Below are experts of layer 7 (counted from 0) of a mixture-of-experts language model. Rows are named router (the router's row for the expert), up (a neuron's input weights, with its number) and show model dimensions 0-255. Each number is 500 + 50 x the weight over its row's rms, rounded and kept within 0 to 999. Numbers have three digits each.
Before each expert's rows: a language model's description of what the expert responds to. This comes from a sample of Wikipedia text that the model never trained on.

# expert 25
Description: Copula and predicates
router:483497522499484519582453508480515495442494515487534470502514478485488609497463484443456483493452496488440457483441405444504415501545414473508430435535496457477437565528516497436524506487459552449442544483461479541532535616481562555632536460476470517537607467523513479503529561562604522630559528410499592575494512488487535421439547529484546563487507423605500411450584412512584515516409479491555447490501484588528526552462481540481563501493484462572477535630610477554385520479470468564482541553504531552539505569486476487488612547568541463432538482490623607528588521526522476566482452520542408537519490436464594572422547539413478537477525484468511537496597525520530514506513513499612494453511558610493462599498446577452554475545567564459503482594382529568512500487447513
up0:496559494459465546439521474440527480601512519528448564629516546517496524499533596433458578545396523502564437470545532539460492484433472520541408461461493557452550499420386506466521482433481496524519500551435466512539463497535535565412492488643500570525511480514455442437482465536462439532469511417476504568511531561585508548567469521502509563526567592619521478545470537549515491453522511531441477634539491453426545438646486476488539444488548512508483473532579496504587551523452531520529519484559456471438480493451524414469532448470469510613529549571560527448524486473447475506427530444577418566456517557522544546417449476486473443537455517372478505594519587585490524491554533548576478497437530488570566481461459574473577472533491463498477527487419507523454460487408525
up1:573578518531442513469542500516399458542495579503570501479583554593496462465399515503530474516358469442479456467500510527528384476474569483545386481521442494503456618575522456437465548548485469457534506455491432539380546445492500535421558502502500511449439422478446492497532462450506496570443553475560523545668526465528472585558420550536495518592478519440473463470416460458499494506492426403545497501486511517457508482464486494415532552507452428459603513515468536410458476440557443552525358529568470470622490504516581499499597606475502428544466517427504474522562459538529484531502513475433533518522490440499465484559541524481488540424542513528462531510532548490502471474523468566596496579505603556458489519497497456455531548574529490596527597513478480551417567440530590
up2:483459501443499461438544530544535622518505451502432485559486581463540471528536484492483546472522489504456572557467579459442502476432506488545571520533525471548464539520562512555452437476541448679540511466476498487530490507547581468524631501422544505470485517496446587561451525462486529511498478449508486432455542541425528450519484541509485505476456474470452464514492652458532499497520497440525526545495476502521455543462412664492436536494414583560569488408515583539497476532425471601440501453488529497518481550511469525557536583547453553425466496540548483578510506532524505512448584514461519426545476562583464463508455511474458518536477523518440537590516525500509495470440551477481414519536588551503496546549464621594497519537510516506372514458477532587451495526518569
up3:393500462514469528527384543472530439509520570486493490454547442480481586502471503589549477545464499408498483515532525577595534511573510453540497493489439536477510444653521534456567444415514566496522508452492464407458520558522536476637485471494457490455533531528559509558467551474444503397557550526488426535454452520517489710445494600461493504478483458422482500450428500513511495480507471482521466535495403505490466535480504490503590419484522428504491499546498410414559403484502558521493534517486592560630526521537506558454553537490502437452439423486517547491503497548529410494464546505497490535515330511608481511530380448465546519532495466560495596512554573451469551562405450485517486526562478554466467435545504556440523460592511606546479472450503491586469466455506526
up4:546514489544410518430463433506512555433534569502480459478554449551435610558446469460502436508595454426419451438504429409592450600444501493457418388459442540422556483486511484453587446454386500504525510494512578507514532544520537544464529442519479533483563491472489559496494491557508502495577472489526499479429541523534511465492508508469464512607388479503530482556482528499588488481384523449591477502491479469554455533431547459520605526473507507545572508483479438593474473450513532561476428457617384537428559413530450554508492524508535501498474433525509423485508422470439559562503455560578452469454484443401564497470589554454465410520472596514520517501588499545467558522465499501515556509599527533482515433499446487579555451582517512452534524501459559544494484477492466
up5:498504519486519427587409449449518554565450523463525488537592480534455590509573540557531521410465575535484475487513509500477552505408426562517548500482559525494624623484413485505536579582550482530471432400473518466438528466549454469534479553565489485430516570401556469482430527544524391474536450551400520463570447523473431492449569556486473421484555491513594517455467483584461413464373559518469462522458454586571530485546629478491505487572459455551502555538614552510559530492441470526501513473539556478530513370451503475597475514535448431460526487526590462521596596517482436479495527492506459515467504530480458437552470509444584461506453492481542427460556444501447504517629459543581404425364554537487494446434511517522502463458557525448433578527482459456486548481426488
up6:487563435496469495682453455501523527465492510418566496559481481422485543523480667505444491569638485470479565516402535494448462557497525485530509453452515541502519526488527561514489478534522541522426501610538505416470425419522522522407569463559550566504526464556458483443525497545399556450419482380430587526517430595576535487497438453548532584538521555516508491575452500469487487431559472587421528564493453547572425527574509486460484434468459521493504518605468552512530497517505537418497560482530448467500605461444528421483542476501551490506519533495523563525466529514465520566435509474532486540484527563568496566551513409535514469463523548523400531444514557583514484517557464532566467510546482565475466534437533620527522543494575471508522490498512582570490536498544477
up7:543480459458480452464434544440408514461493554458490526542529511448472414551576536429513506465552438511384526571497522408509575558477429536485520452480439402487527529547505494605507510506544444641503587399533569518405569490523502383510465510475503507459439459497546458500542594550552472539529468571651445462365527463474368562409524444546467445501506518461480552557442449553514417518459498540494536499484515504585520431543386530474515549514510463469514606444428597473587477431502533546560500459449513407458585416469418529552461489514549596508441508545481484434465476512473465456489451453546518556488545493481499517435499517483464528489527554476514537383531524443484510455491501506475551447496536525477507467499550433416530452542483556574442507538476523471499423514501587
up8:486542508501487583540491471480571439514500461513493553525510518456490567487408598487556468627504506552523491512507433571456439475458457538427507436490546428465495450537433563561460585491416521509436494522454452533465540485513499516517479470470526562522478492484532647456459508476567387542455464499547491520375517475517444559439559579487492535446524501474520509456581505423569607533558496440465485530499456507480591491537446457476485501532458431566541520462477558489430467544525482489500528482460524502590489527527429510470531501443586498497492540572511472481445507508482459449393532493560475435486523427582494429537513425443459457590543418549421562446448506452498520508414477426543432405554511516517536427407532480467510449479452549433405492499519533476502481446517561
up9:458428466488446510554469455427536598606540509546497502420508395488540564505511489622504482531583513505548534474503514477535516459584494488519562497550432524502506579523531520485533573476552511462515484552535481476544547509393463412500576490478519491489519534481547569477384550496475469440492495482510570492491494508461513447492483539429489567463535508529558501486544383415620514430540589585446484566553537499538474528566530554447561519499548398431450537587537449470406458458483525542483514489458477512422533494530440566526493547501492470473402442538535526537540486465438472483469467531517503475551357511571513519502474482490501386498577477606534521478504463458498552572512436538465467527417494505439549514526485449463604521581551523513392492484508533547546533472454457
up10:414450451528465438442458477490486523582547503507530480359480488515461476512468507474520499527558478500567500456555562551521530454529495435489411516560510509458536433535422489543492458517571486461498412507561476527513494522448494458445558450447573529432583498487481516482560502547525461541527497507523493517477496513476509451493549490398468506548494565446500502466491512560560456479497484545425429552570487488505507477425549442478509549466512440472575479551497466465464421407591551395472519503499440534437460511460472536496493482473557487463478580589441522418611476524472433496433485517419479419488401453524425548499472506494431483454456556469470428562583611423488573469434409526499385525431567534464543523541551516452477491454517500509481535525528506599501402528484449
up11:445470524524463462544508499451447457491446515496472557628395588430601554408510441577493483542485584493483574582562517547452560547510521433472576557444458453544593453556422448487540484478507504475549545519451500496497503491510552510503494571482491449508515476499476508503532559505504542399582402505536496505427477425478428518451537493415473490547461525481492443433444523473521493523553628499509488539447551520514514495477515502558484467448558590476444557546503449541460470535577555464561432492449523457535426470534495533515548535549444482517404490510510464498575558498515462489465540628486521513488424499626528557599489502414479484562558456535594498471497459466504500462450534493531499468544552471518516533547533473501531511540385498479404528552545495493576406467452460
up12:451470461556403494369536395600481588451502577407448501484587621447626478528505510481540486524524509492573436525494501588558523522458517426529576515392519461506524530504475495526552544551544447519603481480542409457477585476555483561460438452594555440443590484545610566483493480498467505485438475580504547509513538566425396496578512576486447542537485535512472439390488416521532494471536483449567516472505522550526545424466469500452445498470433499475537447485542513434453501467496474554496424493439552529532528514355464400587436430500447449610457537554478459546562452515448481510364490598467538449513510526431544465512522525558523498423435501421459519493572490478497465511471528456458340551514417443467540539454521570483529465552535571478469511527516474473493417461490580
up13:504425545483455527546453391471466468490576486520566507480487409521545516552459428471458473402448474468512489503570423497480519533504441460402485437578560486450511455547552491475481461527492446484506464459441470418462470605469566495455482460395376492468449550434542558502472478471598530475584533471419479503510567486495499562550537480622532546493495434433538608480495488513557558506391572485595429453480396636456449534431526484457469461578559433483488485457425566425473520461535492485450434449459569403456544535536522521506437508417510503524525468441568546502550483571490421457482542526526481539582544465478501450409430488526449485445429515541547426562572489420450479558423470509574552512511520511458539479503455523537516572440566471425500458531387498541449479469525545
up14:553554501588443523460495436530534476524580638430474566412518633480443557498356432520544488511418575570591522468548484436423488510492571456457544553498471511500510554501461507457434555554474530413412512499614533444457554499467583563505429561590484452483576532481534438558388503557468576478464480575417454450501394560504481551531568503482529545561445467471411464528507464433494498485462477499539522459506478653530542527504638519555559473463442531492568600488497483531528522531511577529547469419585535524501458413499594478602445565423497489460510569513487440534481593513433465411488529409516524507486518475487473473580576389456519568459540465456503556475538546552493528512619471485482492493500502491390480567516439577525514586513549536465499530518522575508610453445517542
up15:562542483472425515485478488431414488523430496484593471483515580389525567561591486428525527460415523526477516481506529449519507570520484460566547409523476497420561515523505488537454511428549496537496485493471513463538493523551512539495517533615520534506451650474392559484496616456452531482572501442496541554403426400500496600520491511483512558554510575520529451481458474581549444443429569600484508600421494496478451562565503511505412455493533543545522455399511510410570505535475520661582502465461508448535476487511465474458525534496495435500508397557508589494496546524470496516516525493551526479496503474474460520435566494513567462479541592500429568440445535491421585429490523555613565526485569538456538587455445649504512498581474610480389531544513566533412401493484531
up16:567501501479505398580500429478488457450564436451453517500420466397521518439402487651487468381581445430566490461514580520454452584541602478469415473525501492521432488509449469494506471435494504489561554543445398534533481550439540543467491507503472558482667520507473577529457542583475620540568472527486585494505517537498505532442567583470480536472472457563490427472405584446536502494511527543436500473465506504532542584487545569515589582496331461568514546469482451481453464519450513495544430481454471524510561501538495442558500528563550487532545463505513435464459522487561421553463469495606424528496488495476512421490562506505485469498546497542564486522593567391561500464570442499578536533486505585431529471507607486547474560474565435480440521515516576556563442518478522

# expert 14
Description: Common noun endings
router:478505501516515516502490524406516531607484518450501459449524400432472590555492566462489541623503629446491529582533448542547486578511505390463473432486496566431454552468448570472519488509491531500468514413550425500485474533419577523546576461411497488549591517426410443602511536473523479470493476425513459512546577415528539475496516509446468593574532435505518552509549498514566455501475535644539530524432535649536533479563539499438546504442456595555476520544539511523376408414462489537489501414495525412478518496412453515466566538469458480504473512570594484438552522477553464532439515574500431493484497581419457503438578434425509576564502545488449479509632571478448562547473549472576398571503450616519550484547446556444542472501577610514459513519488427572444521486455482
up0:570443545583433398504459504548595553487444478470497556539470479589474496358472521520551505511487448624516459579482401552459445558444439482504513512515501507525580449522503393536496493424494519491525530475464532399476524450455619576566549555537557474514473429529515462463494599492483518449493469498571556586496543464457418437394475524523491465587512523534487475477593536487500478525580577459373554573523498532492561506496443523489447487553638484448511518541584474648539517485538486586546418521498456482420472537514550543578484588603554524464534424501471519521439533469476420594466519535400545496496539509540528509566516411500527506537555519556518516427516633374437482516547466495516462462546549543541507567479466462465520564524544503404588472542423552564502500478515494
up1:532472519492432568509512491426482437535480511481495549554438526460499512490523520479518509571526463439559603458518424504475462620466551462525486446550493571492483452528487514434560477408507533430524491499444495617474490538551469555443482579520528526472489478515489458498564567529479432540567509495599512488462584545491454496521542472511617586544489391476510541505491431449480590447464513539464515466466425488407475511465538507494494472389535494466596477543483452524434440451528513488575500551502539435514498451435411567526500557485465518524462472551582508481426453519455487551568428557461366481503431517432559581469509428557494595604429487452463452596505511425402471568506598642471523516454507497527468487558463594516613490477497455426489435437466558496475540556507641
up2:516518414528467507541544467493582534359613509461519454579585546597562495463533485620474486561504480542531473439435438442462521525528503566463404524487518476471545515561519428519469488419507524445511457653456553502560519549508505460546506494541458423491571460430513502385549538528558437520545491508497505452426452449478525450401461628544434461439506522462500491502499511517549519520481513473549453562514526434530496544538517456552443576454457489571490503572483447555522635516470566492616542572536474500505452482488476465492445602622517378482508509519480615533578505448567566474480520388619400515463524551480458507529479583404432480525427463520532472476519486549561471521529474586516502553468492470581594515535503469501492485549548442373467594505478487530553514473541563
up3:530574464511505517569369559501469500422512485532474537585429419534414467599446585561404634539516552554453534470485464470523436520525452526583475472547593518561562490552469427570503372535495448492512474376438472548467566490573484576540538473524397485464524493506427585502638482470512493600484508535525524504526459443444595503462466510535456552581543463550564489497572546484472481582493465490476592452557568466590581554473369486500497538441466382477474466529577463491527459354543480564528479433504588393381484530499532506546500572524533438561518519515505534517481525511456492532452630463503520517520424526441486499557494573506523513446515536572598511545455526548507497448521494502393520474474542538499530504494568520576544477488502428508462491494488508559504517565468456
up4:543546430601500396555399524459519521559604494491594602540485489504468561560508600575513507502545524549530485647427561545541414486478517489481482446498511601536487375518498550566513411484445471517438550409386451580400501414534443465612452475566494441524564547491430485538517598558527554458489489498480478538537410504533484424411467543406427542610588482429472496470571517523443568426473517487538434564503479483406540560404478586488511579525506460594494456550556422474536443419495479502486580481636495555464502422492522576563515553451528479491489478545514510476445560529527490490494484533400453458488440476542535504500479421451488482436545548486554504478402393442544498471487546578449521451555515524500567465507468534492556493520572488513502469487492460591436427536472552
up5:452501532525442578528438532554468465494495508480529448520602554460530557483599548434479557491577466486453395559365544506494498418466493516457529464433447547494421543545473549527576425441567475608549485569431513405489403557552457445546537478440519471470522524483462416617435615461509402549582420480563543480564534459507516494459502589555539496467493452444412520485533506463571453444556493557425538455488472463437547608572504477403489457452530541583474566516505510648514497438526409559505519544500482487479513528557483510453448644543471447522460510563534571483399470479516477515513531541553489532449494471514592498552545567467530438545453502557405574469410395526427555605486489621506413552526544527577583493539447527447489464503493495528474460525422503523481533437520526
up6:517553511450507473592508473499422480529498443489402616528465495461481585537492467493459505562549441509507488533485441463481560579598493489505525649453502489507455548454467496533457605494546533572478505465499509569560514461388454522572532571531525515542516593484399518484447455458539488548443521424438483512480500482492527453460497410435524497345508446525483524519472554477474439463502487502478621458433460486484495506558565533639470511514516551523481565442527471469536408404469490600508466543530534526549413386493486448591596466443635527562501443441546480449493488454539501513455479505436487463511525445546532613597488404479480521513605527516537549437519489489472476530517451517455436580530511526347515630456494451503621560542535581455505501488498560466484462620543552
up7:409536474543459435536592539468527522514427453551471587504481529502449501456487523476538459442618406475437478410472485465507534420493492511530488495529466581449521516567567443460548578496609518449570527438521551462478480368524455450503601480581487543463499515381502537472591512525504439533496426491478490548458439437502475498511575485539501512496509468557540441523509368518459530519481450556499473523602600529517521422461569578504581520525548508555492561456474501588542570424392481497531514401587538565474491506596450572498462571501457483544460600512476537492526455526571466557505493542514546528447530584500475532432619486454499562589528462478521539483493567585472532461512531481500473554559499526478499446556581488429488549556533463398488560511543491529458449581444535
up8:463501550531470489604532486426530507453531538460522468470529588535558532475605440386493459479480529489507451518473462552543482537494380444515490470474513551421477478438511492478528533443595536371495466497513435415443475401436529438496495453439460475540487466479555402571498538537446490428499459489488551469475558451483512423485506457427457458537507536531483501531526440432579502403568570520532660419583525482548434495421467521522529506433383492587486567580488464508427512470477500507501456484499487503459423479508502421482512493534498410483519551480552530495541417502432586473521443505582465474532488571514572549496519621428412495588471463478415471526520477545428469592464466427565452529553466469456466541594486424558473608511548510436602489563535492490508593436397596
up9:593470497471512607412477457479379548519494452390445508522491511500511501377503554468574466426563475490436485440420504491497492490520449500525509568471573407517576555514408527487564537475499499539475479578545533505495462494520605514527572506510428527448493497452530501561546457484509443642481547595484508535538475518532546483452598406528609545540466523432531483485386556529563371530528462546511449455438497649400451468554501534561449576543455552529479477457479502523543494441412506572561417592494487529467490457517461521469449534463455439567443381567527537481437549494572417480517399538544504507438427479482445511413543494508490447488526490467490491548457473486561652429597555433533485494441508543502518479459533485619476425448464523582465560472410511530543504499501514
up10:434437537550440496446486539481539577540466571479494511451435474444554536511471536437518466392455498533474451430546422523456530481575406545425489597513479518482538477548383506590502514531548498482578448545447544491558496487435572545535549539453564515499516498494537427473478362515475453419461385445516617491491519462457559531495514347447491462446431509526545404552455516500529489475537501555503484497523493563493367509468522567448527435556577567521462565571540498508575344494471487510427481490520504589485502465510438530538422565530450508538519550495441543458522555499417535535425524501459437451523473531538482481569555543515571458541517562513514561486458600459525487468480552453577502454527540504492519504420518493517396679589462531392494576464471460486424526444484580
up11:570566408512534618482569409378467536483443488423470479595432546562549459500440570530524580582480444631498408447498457513469495525533444512450527509492518554485524539630585530487533534401589479426528467465488517466507573606504481472519448498492607491492446500473422543487499474554458382530499451545579480528470472521518501513448448506537532468488550541537599463452445498497587481478541437519484527435533595498437429502462572521482477493501605501506509480555539537426515472416475579468603479464549494560471588552451576489542543506484532424411538500526463543544513526423432487488422451463496511531410455511423409547524487469432513449474529478444551574457538543551500485551433506490509457534546466483463566566529494656484512432511558550450486465499543546515534512499547498
up12:433523543565439491539460456461511554475511596536557548554500512536525524418511506497500456555414547555585557463475500587481441565481492493566523527400534396421495530567459534550475535410570547449565505415376542465368556454492396423523576414466513489426567470520388572440524482561580513532497513530463496431437571471550515484424555466565494530498445482467530429465500475546506418473489600547429468549512547553580579538519546524429570494526434480536447561530527386492484451471428504512585430453585523500531484564479492534523519588450380420449465454449595548539512485523454541446471609500546349413445413593494474463473573528463495533460474438534648531480503530509564488494476511469556495476462562504522620507570574450533479547517538523552523522565503508544553423504472577
up13:523540456462437472512491423472482480535506459444377488501480500525619511447454440540507439528553557499401584561492496571453519483469464470474513504524609443396614541578598508462452439547490514530484557455469479482473509575472539447493433500466453468475541527404498473539344513526541476526509482462513472543585567418464505541531442497500458468545541521563511458463490468563502501514529526500590497432478483471516430521517575464382546492398503520473544473572474645544442491552482435442454467486472644541517408548444455587511493543564549492484486500464510540480555549464569539516504589490599543454673437574514498505539423461579472538539528449510597539455482478470502567470436440550618433462485479486528475464476477508459410476559456539504454435458580452577446478647516541
up14:509507458518451539451461544450490512528489487515485497455506512495455449422424438515502489508466497641516480447478519579527484542412495526443495516389524600520523465512500478457517433632543606493566384467485528531532487533537507406605565547512518554497432545576449543482506526581499444455521422488500541519536531486600505444517509544496543450523546501518558419507473565612509575554490486535529448539539521551471398537453509554430485524422558467581558454563512593469509593566528433481462431456499470551636556486553516483502382552501439480493463463438517474488484525486526481539507514558460514513477555522433562444591476507509471465471463419478466585547556573523430501509516442438476560592471606497553617527513430526599386450495454470423490446497471590512538417472372473
up15:615521544425547546465421527556486486492489477585536562559478505515491464536409525501437470525442476554627459462510576483475442397411566455495515569566515509573488571471425542485455446410485459437478561519438586502518562507555412573565584543535456593460449621521441487453538566430439530518548572554437503506540491527447463511451516551565484492527559483454482526544492556456560499542507479425457423498437517521461515536530520570471394394537437518487510450480470508412460550551453517469559463495419537491467545451461544469503536442423496511486525444490466534529504615523502457493495536528410507490530540493499537538544600540480513395450486491428491543485489474491543518455440490512478489533408548510526507491498419441521445508431416490541555462497486526477474571488545469
up16:499507514511459503498524520447493447561502620474482528507541458462550459501464515536482444484554506450523579462549505590420454559539582510494421552474567577551491495483434459527530513464449562533510439410520451527441494471467522449440363488477475544452563593489467485509433529518515460529525545547435557536549476541526544476518434455518561513511521489487383490497451392526523505421512466525446530568639538479472548505521479505485590551414465430601490525574526497602536528552475494530592406440472465464464457505464566544478518491565512572522486499506643464519523454513507553580565543432591455483536521476508551535528455541542523553522461510448507560464578407454500431544649476456602549508479528521512452598553494516505488579484539515480542498600535481542463423495461522

# expert 15
Description: Lowercase word starts
router:482493521527425468531510562525500498529507487452511429496495599494445572571449541560502468575598605460477479585463477589438447612510504516513439444483455575517496519465396492463515495510480431534586490532503399431550515505424535535592487542474527534440523520524544496541489556568560464580530471530512520549453563419540462427429467423492510550469530507479564487473460444520614487448462491579547478535514408587563526539544507536382496508480456461529502585556461486521497478432527436568528432426559537430511490477468460484510473498570487461495496497481633567522565489427438423571519529418548394472429526566478516546524518518513486488505470561539538565466600589473402477501624488555499470453542601583464585518474445462506542490511516555466452448599421490511505519568429546
up0:426563406568414518513489484439535425461485488495440422531437521509519464513523600474430539480487529582468493494507536492511473595501521500513458551552399510489464456466506531470497570476558506515425464529569561516554484460545515512522485512471502544403471520463518446445509416535534474581611408461524423517512496477570453494422457432465458519602525414573448526558531505511436550418444533602385436544497433560494526485419429564421422529440470486548444512465473421578537519399448485557538549386496476591447538477508463544504467530528463419498517564590590568453536486509570470536475524526468580525449517490418465478524571523537536412442561521459538567529512480525483514454557490532517447529510550503461502568541461536505456505562488505447509453491563525605441425533470490
up1:500511508552460516537532423531582638425544479466563563519459488567537515448514576521469459532529588562458452511509448448572465460427540462466527546504516525444591465482454421453538485397489504489440513568454493506516488543500494681527545495590525481547510467464486446488482467481456445409443398524488479425451450438419609533448532445531418459518507574439530434506479487540463475425448512557458346493555512453531475503479562556531534434499472592518533500511553486431543483590463527509409442427510444440490476508460498518415440511551437490615498523570512564511535501513497460450485475452534471455546402469505571568485502563420520444512529465410441550537553591511396474491481591487440490594451495491504543521522399548591517481488438484494460529489412564543489432399486460
up2:432537518447470546551450474458512517438452434474398506475502442664491535466547545497425499593521562509533540416573509575606488453374401489482453566468554478408496555476435560497455568535506520536475501405550501481418505501488560537448555489488511491459485517505475564478439484614577502441535486442523529503525437442433495367551501459649591448486468485465522514515493516501446516487398432466541579555511443538539474537537617490484612576533429446430480497480518459539478492490481508545468592490562529363477404470468385473532541511495469538515419478470504552485512451509520487584442512473526426398479462505505492507536522438466425533480449517496485462454557473453485458493467560470565476521414450508585503506543440489442489480547576529483385470529499515531491427456424528
up3:529554500547482473532476508438510622525547541512501496472506388559523511419527464595565573527345540476467599532574519463544514475531525483638438521525486530527625463566472537441481517536547487443448509476488474554417474525488493505493574425419451473509553541520443524542569515467426572498552533470490526530506546482517535493492479486489481576521479461424539473556488501478545508449504469546449524550508467479536412501520531471473542482468447505528524478520542487480410482483468475416503409511472491398424582398520519531443458454520395463582412435505515479500507466524531444488588530535562443474545518522615586609503495409516473462621435426511448532479499466415514562569525544521494541473519517487533525552434496550441489505570514518539452471547497569540482569498454486
up4:530525482507444486551500503438514542436539601547542538504601559429420522440460601524516503568486495536550525493465396510599487470408468490447409451479546553509573458485524491473452529392600570411550536423448562468496434462467501560430510472421600404470478498484533515441531588497446481595453504468575463511489509374368470460523533536528464512488514507521509532561538358530475504549441533420493510577545499476544497586487498526553470532518558565620516570464498615545534552533444517502528424460446423567551517495503501503464512501510583509557506500575479510493379529468529462562439561456499432495471447465551480489426519531426501410539448522549547499577532544488449530547569486431422460534471595503557536556489460447451452465467418515340533551527422528516469470483557442
up5:403480525450440558528434500514568514504542554511434571497611440539511495504495522470495463465505572489539519415395493547484477492475402519503503534485469467474481528540481532433540507463458506594594534491487495528495507482484514521425562424540535506494566489527487553496558577482487464440467506521413567505469568390488552467488494523494575563538531504388528559438580508441557480488456503648528506534482457563418490527474540507512446476520490546504521572513440421540506428397496502494538565551515531510512523462451411491514488532554603468530469439430493557489532482537485550497473397576546478443541441526486535546430531474517477443501467467489457576569498582471538482563585542610474424525480392544491449467437533459456553592613602473481536477475447450474470506531523580
up6:504455512456486478438547460518501472644435457419514507421484456523550477548479545464585471548509547424488485548470486506481553586446513438572533486626427516546562501497447471589480545492412469477528447395516507534540513454538516601485421511532490539464504517494467499487477475523551485589494485498502503624452437497496496463471485485495490483573513495579535461520511517460465510438511580541489425549496478539468502480528463479475478454509475534411580458433455526579519451542475506594539480402507465414416488520426479597551557471494419501484546475523536531536491508495547410395445548519543535507476491410533466474482450477466529390558527492471508450504485416505445469463464515483532424458490440557457422531420479635578520498599551525526490480490472494594546489548477467
up7:533500495513451518447410605503401462568482594552466487518598421552470498535430615450475421532524515549542477498560524413429493441533614495563459532434406555494405509453412463522439519578537461498570458492518488531443542400509476447466500463518491527457493536481500463439482501465478477593421452513533521497534521444463459458528535476531563468472515486551520484505405521533498468510494556381457456557552490452529458504496506539427450569560514513479443488388403490532519473542509493480509500448504512575454484434398521477520458501463569505520452406573516548619546545427503415566463424463484531549573483485488500398476545501560508516445544479517514485563480470487444484471588464418522520578361501497515506457526465418512453488389585468509505504575513569557460481552468546
up8:505533506440474481510527493458469529492547447551527576513568423579450572457571551507406420538458428525546509476595558508514452566439548517517490479491652605466464553577596500473516479512505461511516415423448496473503495487558450445482578485474544510550462558494358470515483516415542521389553428414410494541576522529370511515481419577546438472654506472449466523525523468479566599579527422486596454469471463498479564489558520540395525545501479556528438548554456537451488501516525486485501523446617538527523540531516428552540579496540445379418511387444529534558477432541562568553469553520575468438435424444484463571500532489481476558589439562534568505536372525533459529463582475518482536569499455518546555533468514521436509491492533531515527537519551507471474608506496534
up9:424508545455467504472470408538492558429563465468502526487422555487448517474519501525553577445556492589466475443514526500427421446467457418591518490531492535511575530550483527376514550481574482499508540434476542396532548529506483469531577423549528538577508526512570521557445630522516542483405449581432486538542523511555495545540514545497454473514509520441519531530476476605546492469489538535489503559602527483539467396551538472492471468494483605474480609536480521465463479500490485586533447451537546554480448444453421430579472432390506506477479490626564558469667480491479487498451433520571589469479482492481526521528456551474477465518538479551595493370587485468450452575536539493503463537486547513461556527525526446358561428531473500443507568476469516570554551595401522
up10:578470451507505505403455468450485525533470523448527461539475481477470521394519406488418611378453442478513545570588499478525503466409533461491450470489485636450513549457442454487540523528548447439415510498488632569524484487538513586450567486442525525555537474476404513490436472491500404459511503491501449473474492492475470583492539488416496508556446554402491387530572459499418539533531421416442487362406454532402489491528623548461475458472478472539439505552489462516480509483424542442572448474529459416527526432546525457431530452499355531455473522547463518465474474478514397502514495633482513497555489438467511481557430539451523495536492593530474445480551588473488502498404522492487505493505497456480495568533503586546515414482499482488515512509507483477502512422512429
up11:463495441569546548552489434496463494412463480464450539476609555524424548482430435465500521448497521504484542455476492461545526535407449532519461515472569526496520473512428480377455520495456503551524516553431429437421553471412508467468445487500498498440511517469452516451510476510513426350451423558464504525565541465601492537444475436521511481447560578473520506416543516454479493559507478546529637583535547505547421447547471535444517479553463539503441495494563470497405460594435538567481505519582460530480444416412439431527481458540464502508514600527497551459557511505415572522406401470592466499505540507457431493580504536448484458457470447525466587500593520377496466574576489523489468518421484500440514427473453524501479492655527506494504473471556501528478543439390537
up12:528546510572467490540486566478474530514447515534483539452452478531496499505424492543515478498503469441443545474467439476484425466434414468524401471461590550479607587500521468607509494492613559497490498385500533539472485483452530505552522488529457529440569547505518583471524480415493510481401453551514508591512507451431429469493499584536475499495432556540529560442520504540435451549559475518547594535537489507495432548502478475566556547507552503545512522484484522515526548562411467513446560472491540518499458482438460432602516547583469529454544450469506472461460485521548581535447648452551383383533483619471483531524488526441497454598472454464573550533482536526636488507430547422580367531579438574523548510553560604517517510513471643364509377516467480519501526573456542
up13:577561489522481453479535484531533530502476477499507499458485446534505658433442484518407435520502504477494487513456449526431502548597565448500486413458518463520518616436510486434540506452477514482522476488493560554474496436495552558570433542527458453497465609488463429569403597501504486605530525466464581537543494489487487447432456526548569637547565422526474469453476495474531461457540542514615519493540486445541476547486571492566555513535458564504463442492480516461528498478478492535519500517499497562469552439480579554502456452490507429498428520572563546582569577515476520470452500507560545451481583503555501548528508414477493484486568532564553564453421464521537576549472488474564476477478621538539616546515458539399584523503421537451394504466443426514425457519547543
up14:475522467498587465521510501462465479495437581441452551512523453477507531472414440459455564528520482397425483551407474589475514559488470530478472520610574503530480546537603543485580552474502513503636516364554454458450505429451489452500517487521488504459530418380531418488475563463514498541491482477467602455490423502538458535492525464490501555465539521519525547515492529418515434359473561503605450507526432487516464501513513546420450415549580504422470502561491403444516491504526547583618473470439481543482451469458458443486498532448495429477543442429576487488540537481429529404448503453526526535648496605519437520495595454499585443519479436588502484459543467554459456572492496566590470545475526472469446462480409526566522562543512507524505519519424499553508598458475595
up15:505527457553426526443416511511462515381442542456422507551579502471513490510434472501471563517501465338557463478446379461444481535475496474454440507450457532518534500538557545512507510492437467567518551572476480459489490465562454474536440484488511418419446477435511509431352561498590497454471558542540488552514448453571529563546397395440577480607590477460462514461567521501509442364478510436558413426552489535494567483564463459472490530520551617472476582582586513414493450432492546570546518508484499492554492512470509480431513397650491457524461505541569557500506473415536493460517491423513513428579581527517492441525590479511541481565436518543481542465560412514506530552476550480587497531540457511515479478529490570420513569583478507472565532553488503521546549435497521
up16:521542495542430489475526604536488547517518575468550455397583479523556541533540565519489422483602495481477495443479500487571487532442479479500433484521475459476494573515429514529498581482492516436537529483508524548530472561461480463485541480528430513404477581495536469533538502492504534472549433510462597528430530425551441534442499534491392393539445494485483499431441506493517510466515596460498461390476440476416480604495543515538479458495516555532578547533575518429516512405517430418479487508407449356480477483454468470432478492535493484385535498485437508554560544528596487458453497475563481465481478595522478480532531587538505524516510385447565491479540522491602511573574533442470428512481470521528455442529487517533434519525489555465571473502403510517509487504419532